{
  "n_layer": 13,
  "d_model": 768,
  "n_experts": 64,
  "experts_per_token": 6,
  "d_expert": 96,
  "d_shared_expert": 576,
  "activation": "swiglu",
  "moe_layers": [2, 4, 6, 8, 10, 12],
  "router_score": "sigmoid",
  "normalize_top_k": true,
  "routed_scale": 2.45,
  "balance_loss": 0.00028,
  "balance_bias": true,
  "init_std_router": 0.021,
  "lr_router": 0.000197,
  "vocab_size": 32623,
  "norm": "rmsnorm",
  "norm_eps": 1e-05,
  "tie_embeddings": false,
  "optimizer": "muon_variant",
  "lr": 0.0109,
  "beta1": 0.95,
  "batch_tokens": [65536, 131072],
  "seq_len": 2048,
  "train_tokens": 732700000,
  "steps": 7861,
  "dataset": "wikipedia_en"
}
Below are experts of layer 4 (counted from 0) of a mixture-of-experts language model. Rows are named router (the router's row for the expert), gate (a neuron's input weights, with its number), up (a neuron's input weights, with its number), down (a neuron's output weights, with its number) and show model dimensions 512-639. Each number is 128 + 24 x the weight over its row's rms, rounded and kept within 0 to 255.
Before each expert's rows: "comes before" lists some tokens at least twice as common just after its tokens as in all text; "comes after" lists some tokens at least twice as common just before its tokens as in all text. This comes from a sample of Wikipedia text that the model never trained on. Tokens count by the router's weight.

# expert 21
comes before: "\n\n", "the ", "The ", "\n", "In ", "- "
comes after: ". ", ".", "\n\n", "|", "==", "==="
router [134  98 161  76 178 130 112 142 148 144 120 111 158 129 103 132 111 109 159 126 138 150  96 102 132 135 144 155 135 109 105 110 127  86 114 139 131  71 172 144 144 138 122 136 119 165 126 145 113  94 117 167 152 106 115 106 137 136 175  84 109 133 105 121 116 119 103 143 116 171 163  82 161 114 125 123 168 128 105  76 156 143 143  68 146 114 124 123 117 138 134 125 122 151 110 130 143 117 139 127 137 107 124 130 130 144 145 169 142 170 165  84 120 107 156 109 131  99 138 163  80 183 140  93 136 150 132 123]
gate0 [ 81 106 142 144 147 142 132 153 104 116 149 193 179 152 130 107 138 151 137 127 121 140 123  99 143 128 154 138 110  90  95 133 150 173 135 111 142 138 147 199 116 138 118 161  99 101 140 105 151 141 104 127 111 105 134 194 105 147 130 117 118 176 143  70  89 151 116 110 121 124 124 114 135 151 101 110 107 167 125 155 132  89 120 126 116 160  99 139 139  77 141 131 114 131 108  64 153 139 108 141 136 130 132 103  98  82 141 139 119 135  74 139 168 160 102  96 158 105 138 121  90 108 135 113 104 159 155 132]
up0 [125 104 108 123 128 140 144 102 117 153 152  68 113 128 117 125 125  95 112 134 152 112 135 137 132 151 119 109 135 163 119 181 106 102 119 140 138 100  82 142 138 117 115 110 112 178 128 123 138  63 121 113 131 129 148  79 149 117 137 110 167 113 145 126 128 121 124 142 125 147 155 112 142 111 101 125 160 135  99 141 123 154 145 114  86 129 155 136 119 129 134 125 117 165 126 188 129 125 161 148  82 125 122 123 109 193 123 143 135 131 171 125 135 134 150 163 135  88 177 113 139 135 134 144 146 124 136 112]
down0 [130 100 161 145 147 149 177 160 119 111 145 115 107 110 157 161  96 137 119 111 132 118 129 125 121  91 163 137 164  97 148 113 108 135 140  89 152 115  86 153 125  99 113 130 147 124 158 126 126 103 114 101 133 176 123 158 113  88 123 157 153 140 131 135 143 158 128 122 108 137 141 156 111 131 146 119  88  99 132 123 107  41 140 151  89 149  84 127 154 131 129 136 110 141 103 150 114 143 133 135 133 102 141 131 105 109 152 104 120 157 141 113 130 133 143 158 158 152 109 146 128 121  69 121 109 115 161 143]

# expert 59
comes before: "| ", "- ", "–", "4 ", "; ", "3 "
comes after: "| ", "\n", "|", "201", ")", "; "
router [ 91 166 136 129 161 127 110 161 170 133  85 130 129 167 138  83 167 111 124 150 189  93  91 131 140 126 139 140 128 187 101 117 118  78 154 145  90 154 140 134 157  93 118 135 124 131 100 180 126 119 139 149 114 147 152 157 132 168 117 162 121 138 133 121 131 141 117 146 129 130 139 122 150 117 116 124 141  90 136 139 109 152  73 118 123 153 137 111 130 145 173 123 120 169 107 106 125 143 120 106  92  92 121 137 121 138 125 126 118 137 154  92 111 102 156 135 118 152 168 120  92 114 145 152 124 122 147 137]
gate0 [137  93 108 139 126 161 125 143 161 147 148  92 135 148 162 123 122 138 119 168 101 117 153 157 144 153 101 125 166 120 149 147 145 109  90 100 145 126 137 159 119 128 121 150 131 156  86 127 117 108 140 108 144  87 109 113 135 111 141 150 150 161 153 126  97 123 137 145 126  95 161 139 132 142 152 146 122 148 120 146 106 129 110 125 162 106 148  86 135 130 143 116 158  98 127 118 148 132 107 154 154 140 125 149 171 101 174  98 129 102  96 161 116 108 143 148  96 129 126 155 122 125 107 182  83 186 110 132]
up0 [113 133 113  96 160 144 146 112 131 154 147 129 100 128 152  94 114 126 165 149 138 158 127  98 128 147 131  97 172 162 152 171 141  94 123 138  88 117 104 187  93 141 118 111 128 161 106 106 137 133 104 150 130 114 145 116 121 139 149 125 117 145  91 116 106 158 128 130 124 119 126 146 128 106 134 121 137 108 142 108 134 106 151 131 117 158 118 131 195  91 170 131 152 164 136 170 133 104 131 142 139 137 135 120 151 148 115 101 110  88 143 136 176 124 172 130 113  96 127 102 106 112 159 160 107 140 155 141]
down0 [147 103 120 115 146 160 129 142 145 119 132 133  94 139 125 151 129 106 167 151 100 150 134 140 142 136 131 103 128 116 116 128  97 121 131 165 143 157 110 146  98 146 133 135 103  94 181 152 124 160 151  74  92 120 150 148 141 151  99 112  81 118 151 118 168 122 133 131 112 152 135  83 136 121 120 176 157  98 172 115 128  92 160 111 118 115 144 153 127 123 140 150  89  74 109 117 146 185 124 131 102 133 103 132  97 121 172 190 123 123 150 159  94 141 134  88  81 146 134 177 122 125 102 137 108  90 133 108]

# expert 19
comes before: "\n", "| ", "|", "- ", " ", "\n\n"
comes after: "\n", "| ", "|", " ", "0 ", "."
router [125 120 101 130 132 125 135 104 146 145 115 136 166 114 166 149 145  92  65 159 152 147 143 129  93 135 182 106 143 107 132 104 136 128 146 157 137 143 149 138 122 120 100 122 146 132 103 146 136  91 125 133 107 127 151 104 140 103 124 105  96  95 122 105 127 115 160 139 123 149 110 123 122 149 134 121 113 123 154 116 122 151 118 134 159 112 114 145  96  84 156 113 148 105 124 130  93 162 134  98 106 146 112 127 135 138 138 121 174 134  63 144 105 126 103 119 119 109 199 100 151 126 104 145 153 166 147  84]
gate0 [105 106 130 143  93 113 113 143 135 107 156 135 120 147 159 107 102 121 102 126 140 119 109  99 102  91 132 150 103 117 115 152 140 148 110  86 116 121 108 118 129 166 107 121  99  90 146 104 152 124 108 110  94  97 141 160 134 161 131 181 179 141  92 128 145 133 137 158 173 128 114 151 177 110 131 134  83  99 139 130 140 186 116 149 144 102 159 124 127 130 122 115 157 124 148 146 138 111 108 159 106  89 146 107 154 131 152 139  95  93 111 110 138  74 125 137 179 114 129  78 138 135  97 144 153 131 137  86]
up0 [105 120 158 178 148  86 136 113 152 136  90  98 135 176 101 135 142 127 138 121 144 132 127 110 163 141 102  99 108 156 107 137  78 126 140 133 114 156 128 129 135 131 167  84 132 134  85 133 130 112 134 153 145 172 133 111 137 132 107  81  97 120 112 137 109 115 122  71 108 107  97  98  81 149 125 140 137 190 111 158 116  65 121 113 110 156 129 115 112 117  95 149 110 168 116 100 135 139 191 110 137 157  95 137 113  98 102 117 133 178 154 154 137 126 142 135 108 142 137 198 111  92 113 138 121 126 124 135]
down0 [132 103  90 105 137  95 137  97 160  90 148 127 119 105 142 112 122 132 101 131 119 155 129 180 117 177 138 106 119 129  96 130 118 137 144 169 113 104 143 122 104 136 111 134 152 160 133 167 130 158 131 153 129 169 130 105 153 111 124 126 133 147 137 196  93 126 131 106  74 108 119 126 131 127 114 133 121  99 144 157 132 173 106 117 137 144 140  87  87 100 146 163 101  95 158 174 109  96 137  72 116 133 161 168 135 149 102 121 138 176 110 146 107 132 118 109 115 152 128  99 123 130 133 150 125 157 119 116]

# expert 11
comes before: "| ", "|", "% ", ".", "0", ","
comes after: "–", ".", ",", "201", "200", "-"
router [149 152 100 129 141 125 133  85 111 118 135 153 125 143 144 146  84 130 112 132  52 103 117 157 115 134  79 108 122  85 141 106 134 129  95 159 166 119 149 164 129 128 143 119 148 138 119 114 143 149 182 118 138 161 104  82 114 179 142 120  91 125 143 158  82 162 135 124  88 126 149 156 128  89 136 105  90 119 135 105 105 129 117 156 112  99 152 107 113 113 102 123 125 130 166 123  93  74 154 118 100  96 153 122 124 127 127 103 115 164 163 132 153 105  78  83  88 160 133  89 106 129 128 107 130 138 135 142]
gate0 [108 108 134 125 180 123 128 163 136 135 135 117 146 173 107 144 102 158  85 125 174 171 137 133 114 153 111 118 138 112  92 108 114 148 134 119 148 159 132 112 133 161 124 127 144 175 141 132 141  99 124 114 171  83 113 150  98 114 174 155 126 123 158 153 116 102 105  91 109  84 151 126 113 148 148 119 159  99 121 128 124 129 161 129 145 155 122 117 114 138 153 123 130 159 105 116 147 151 133 147 151 146 158 106  97 103  73 159  93 140 113 165 135 119 118  95 135 147 152 115 153 123 142 145  98 149 122 112]
up0 [113 125 148 101 141 137 163 186 137 131 103 117 145 134 129 166 105 112  66 120 127 114 133 105  87 133  98  89 115  96 101 109 109 131 134 124 118  98  87 135 118 158  77  90 178 132  87 120 155 151 139  94 139  53  86 150 140 130 166 125 120 107 158 170 120  86 106 132 127 108 145  88 128 113 111 134 157 118 106 142 118 149 145 170 141 161 133 144 146 132 145 115  75 203 121 135 122 108 115 125 116 171 110 143 120 149 107 127 122 133 122 200 103 123  96 164 139 125 135 135 143 159 130  91 132 120 162 100]
down0 [156 130 141 141 132  98 148 145 122 134 129 114 162  74 108 188  90 130 138 121  86 119 129 167 144 135 157 132 107  86 142 134 136 142 165 136 161 159 124 138 131 112 141 126 109 123 118 144 164  99 112 159 114 128 141 129 170 149 120 111 112 133 119 157 152 147 136  97  92 112 130 123 119 122 144 148 121 121 115 187 117 165 119 123 109 123 110 132 112 134  86 101 120 124  74 139 205 114 106 140 108 115 171 120 107 133 127 124 106 129 131 152 161 156  74 147 155 132 116 116 149 138 124 102 135 168 164  91]

# expert 48
comes before: "the ", "- ", "\n\n", "201", "he ", "200"
comes after: ". ", "\n", "In ", "in ", "\n\n", "On "
router [138 125 107 116 153 145 105 142 135 135  98 135 113 135 129 177 116 134 119 142 144 108 112 121 142 144 151 152 149 122 134 112 116 159 185 148 129 107 117 135 126  90 114 151 141 142 153 130 112 123 127 147 139 123 112 138  97 114 153 114 112  90 149 133 110 110  86 114 106 134  98 121 172 142 126 122 154 123 120 157  97 121 147 122  87 123  99 168 113 136 139 113  97  97 142 127 127 152 140 153 148 162 129 119 123 153 122 142 145 143 152 129 151 110 113  95 142 153 156 129 130 104 121 114  98 125 135 116]
gate0 [150 205 138 165 142 164 128 106 116 117 135  96 111 145 145 124 126 149 115 131 118 124 121 109 102 126 121 121 164  87 137 137 121 160 132 129 115 143 138 142 115 139 113 152 134 131 145  91 102 144 104 106 127 130 109 116 165 113 187 122 122 124 141  93  96 125 113  80 124 115  87 132 126 125 117 125 172 152 101 161 137 141 138 126 131  96 142 140 153 101  97  97 115 167 103 123 134 160 112 110 121 209 130 119 136 172 124 129 108 177 118 108 110 123 158 122 161 159 144  76 148 152 114 155 144  92 111  98]
up0 [124 148 112 146 152 105 115  57 102 143 126 120  76 146 112 139 150 118 107 123 104 157 115 118 111 129  94 146 127 170 106 141  88 131  75  90 127 108 102 109 161  79 137 171 125 130 169 111 118 117 131 136  98 157 110 158 116 103 120  91 144  98 167 119 121 144 117 138 112  99  70 116 134 120 126  91 137 124 155 115 109 145  87 104 165 119 102 104 141 141  98 111 124 120 126  84 142 148 111 135 128 166  73 116 125 118 155 165  62 135  97 123 145 132  79 131 136 136 109 118 155 128 120 113 117  68 138  96]
down0 [125 121 115 161 142 117 143 168 135 167  72 116 139 119 117 138  97 130 138 100 143 152 156 126 105 126 102 104  88 129 132 146  96 105 123 132 175 130 191 117 118 154 139 164 163 117 169 128 129 113 150 155 150 123 114 160 131 146 144 143 129 115 125 136 152  75 139 150 121 131 136 133 181 147 133 133  69 107 114 137 121 100 138 106 109 118 105 122 117 101 105 130 189  99 159 111 140 179 102 138 157 125  53 138 160 159 126  78 110 125 110 106 138 119 136  95 140  64  78  79 122 122 156 117  98 111 121 139]

# expert 50
comes before: "| ", ", ", ". ", ") ", "; ", "."
comes after: "| ", "(", "201", "; ", "200", "202"
router [ 66 145 160 160 163 136 142 160 134 174 111 119 114 109 127 145 130 169  72  99 165  88  82 135 122 118 171 129  87 164  94 140 169 111  59 102 142  98 146 128 122 130 101 126 144 121 123 160 146 109 122 141 110 137 183 100 124 148 132 144 142 133 166 101 130 152 183 103 153 148 121 169 133 116 162 126 140 142 136 115  97 119 117 149 129 136 115 125 150 160 188 135 118 129 118 101 150 159 109 135 110 120  97 118 143 120 125  97  73  90 108  97 123 164 154 161 134 159 170 121 113 101 115 146 167 141  96 125]
gate0 [127 114 101 142 106 133 125  94 156 154 127 112 155 110 157  78 130 164  93 176 127  98  75 156 120 169 172 123  87  98  88 154  88 125  89 110 106 134 104 162 117 182 141  85 125 148  75 140 127 130 145 146 113 109 128 117 112 142 150 165 148 164  98 102 113 110 101 141 128 128 156 115 148 196  92 173 100 169 131 162  91 117 108 153 107 194 174 171 124 104 108 125 104 135 130 102 141 125 109 155 119 156 154 140 140 131 132 149 139 130 160 164 139 112 135 124 154 155 120 110 151 154 102  87 157 125 156 127]
up0 [110 101 148 121 106 116 140 154  86 155  98 158 110  99 113 178 129 107 160  90 134 155 132 118 129  88  62 116 169 155 142  98 147 155 166 133 120 132 128  96 127  87 129 152 149  89 143 133 138 129  88 121 152 130 176  89 131 138  76 116 120  95 133 133 160 138 131 149 124 130 129 110 135  71 165 121 143 146 112  87 144 164 130 110 185  98 126 116  98 113 106 102 185 123 151 175 139 177 149  96 142 122 105 112  85 136  99 151 142 148 101  86 131 144 147 123 136  96 136 129 116 123 165 173 101 107  99 117]
down0 [113 117 140 134  87 184 126 156 133 122 144  99 116 103 128 152 118 107 139 134 178 106 107  49 135 111 130 125 130  80 106  99 120 114 143 138 139 183  83 133 141 149 141 168 128 152 157 144 131  74 145 123 174 113 112  89 136  85 140 164 114 140 136 137 142 143 155 134  90 135 138 111 152 143 112 101  92  84 180 118 150 139 132  82 156 105 136 116 125 116 109  95 110 158 147 128 142 172 164 112 143 104 147 112 118  96 123 156 123 126 157 140  71 143 158 158 139 142 130 132  99 158 157 124 169  80 130 151]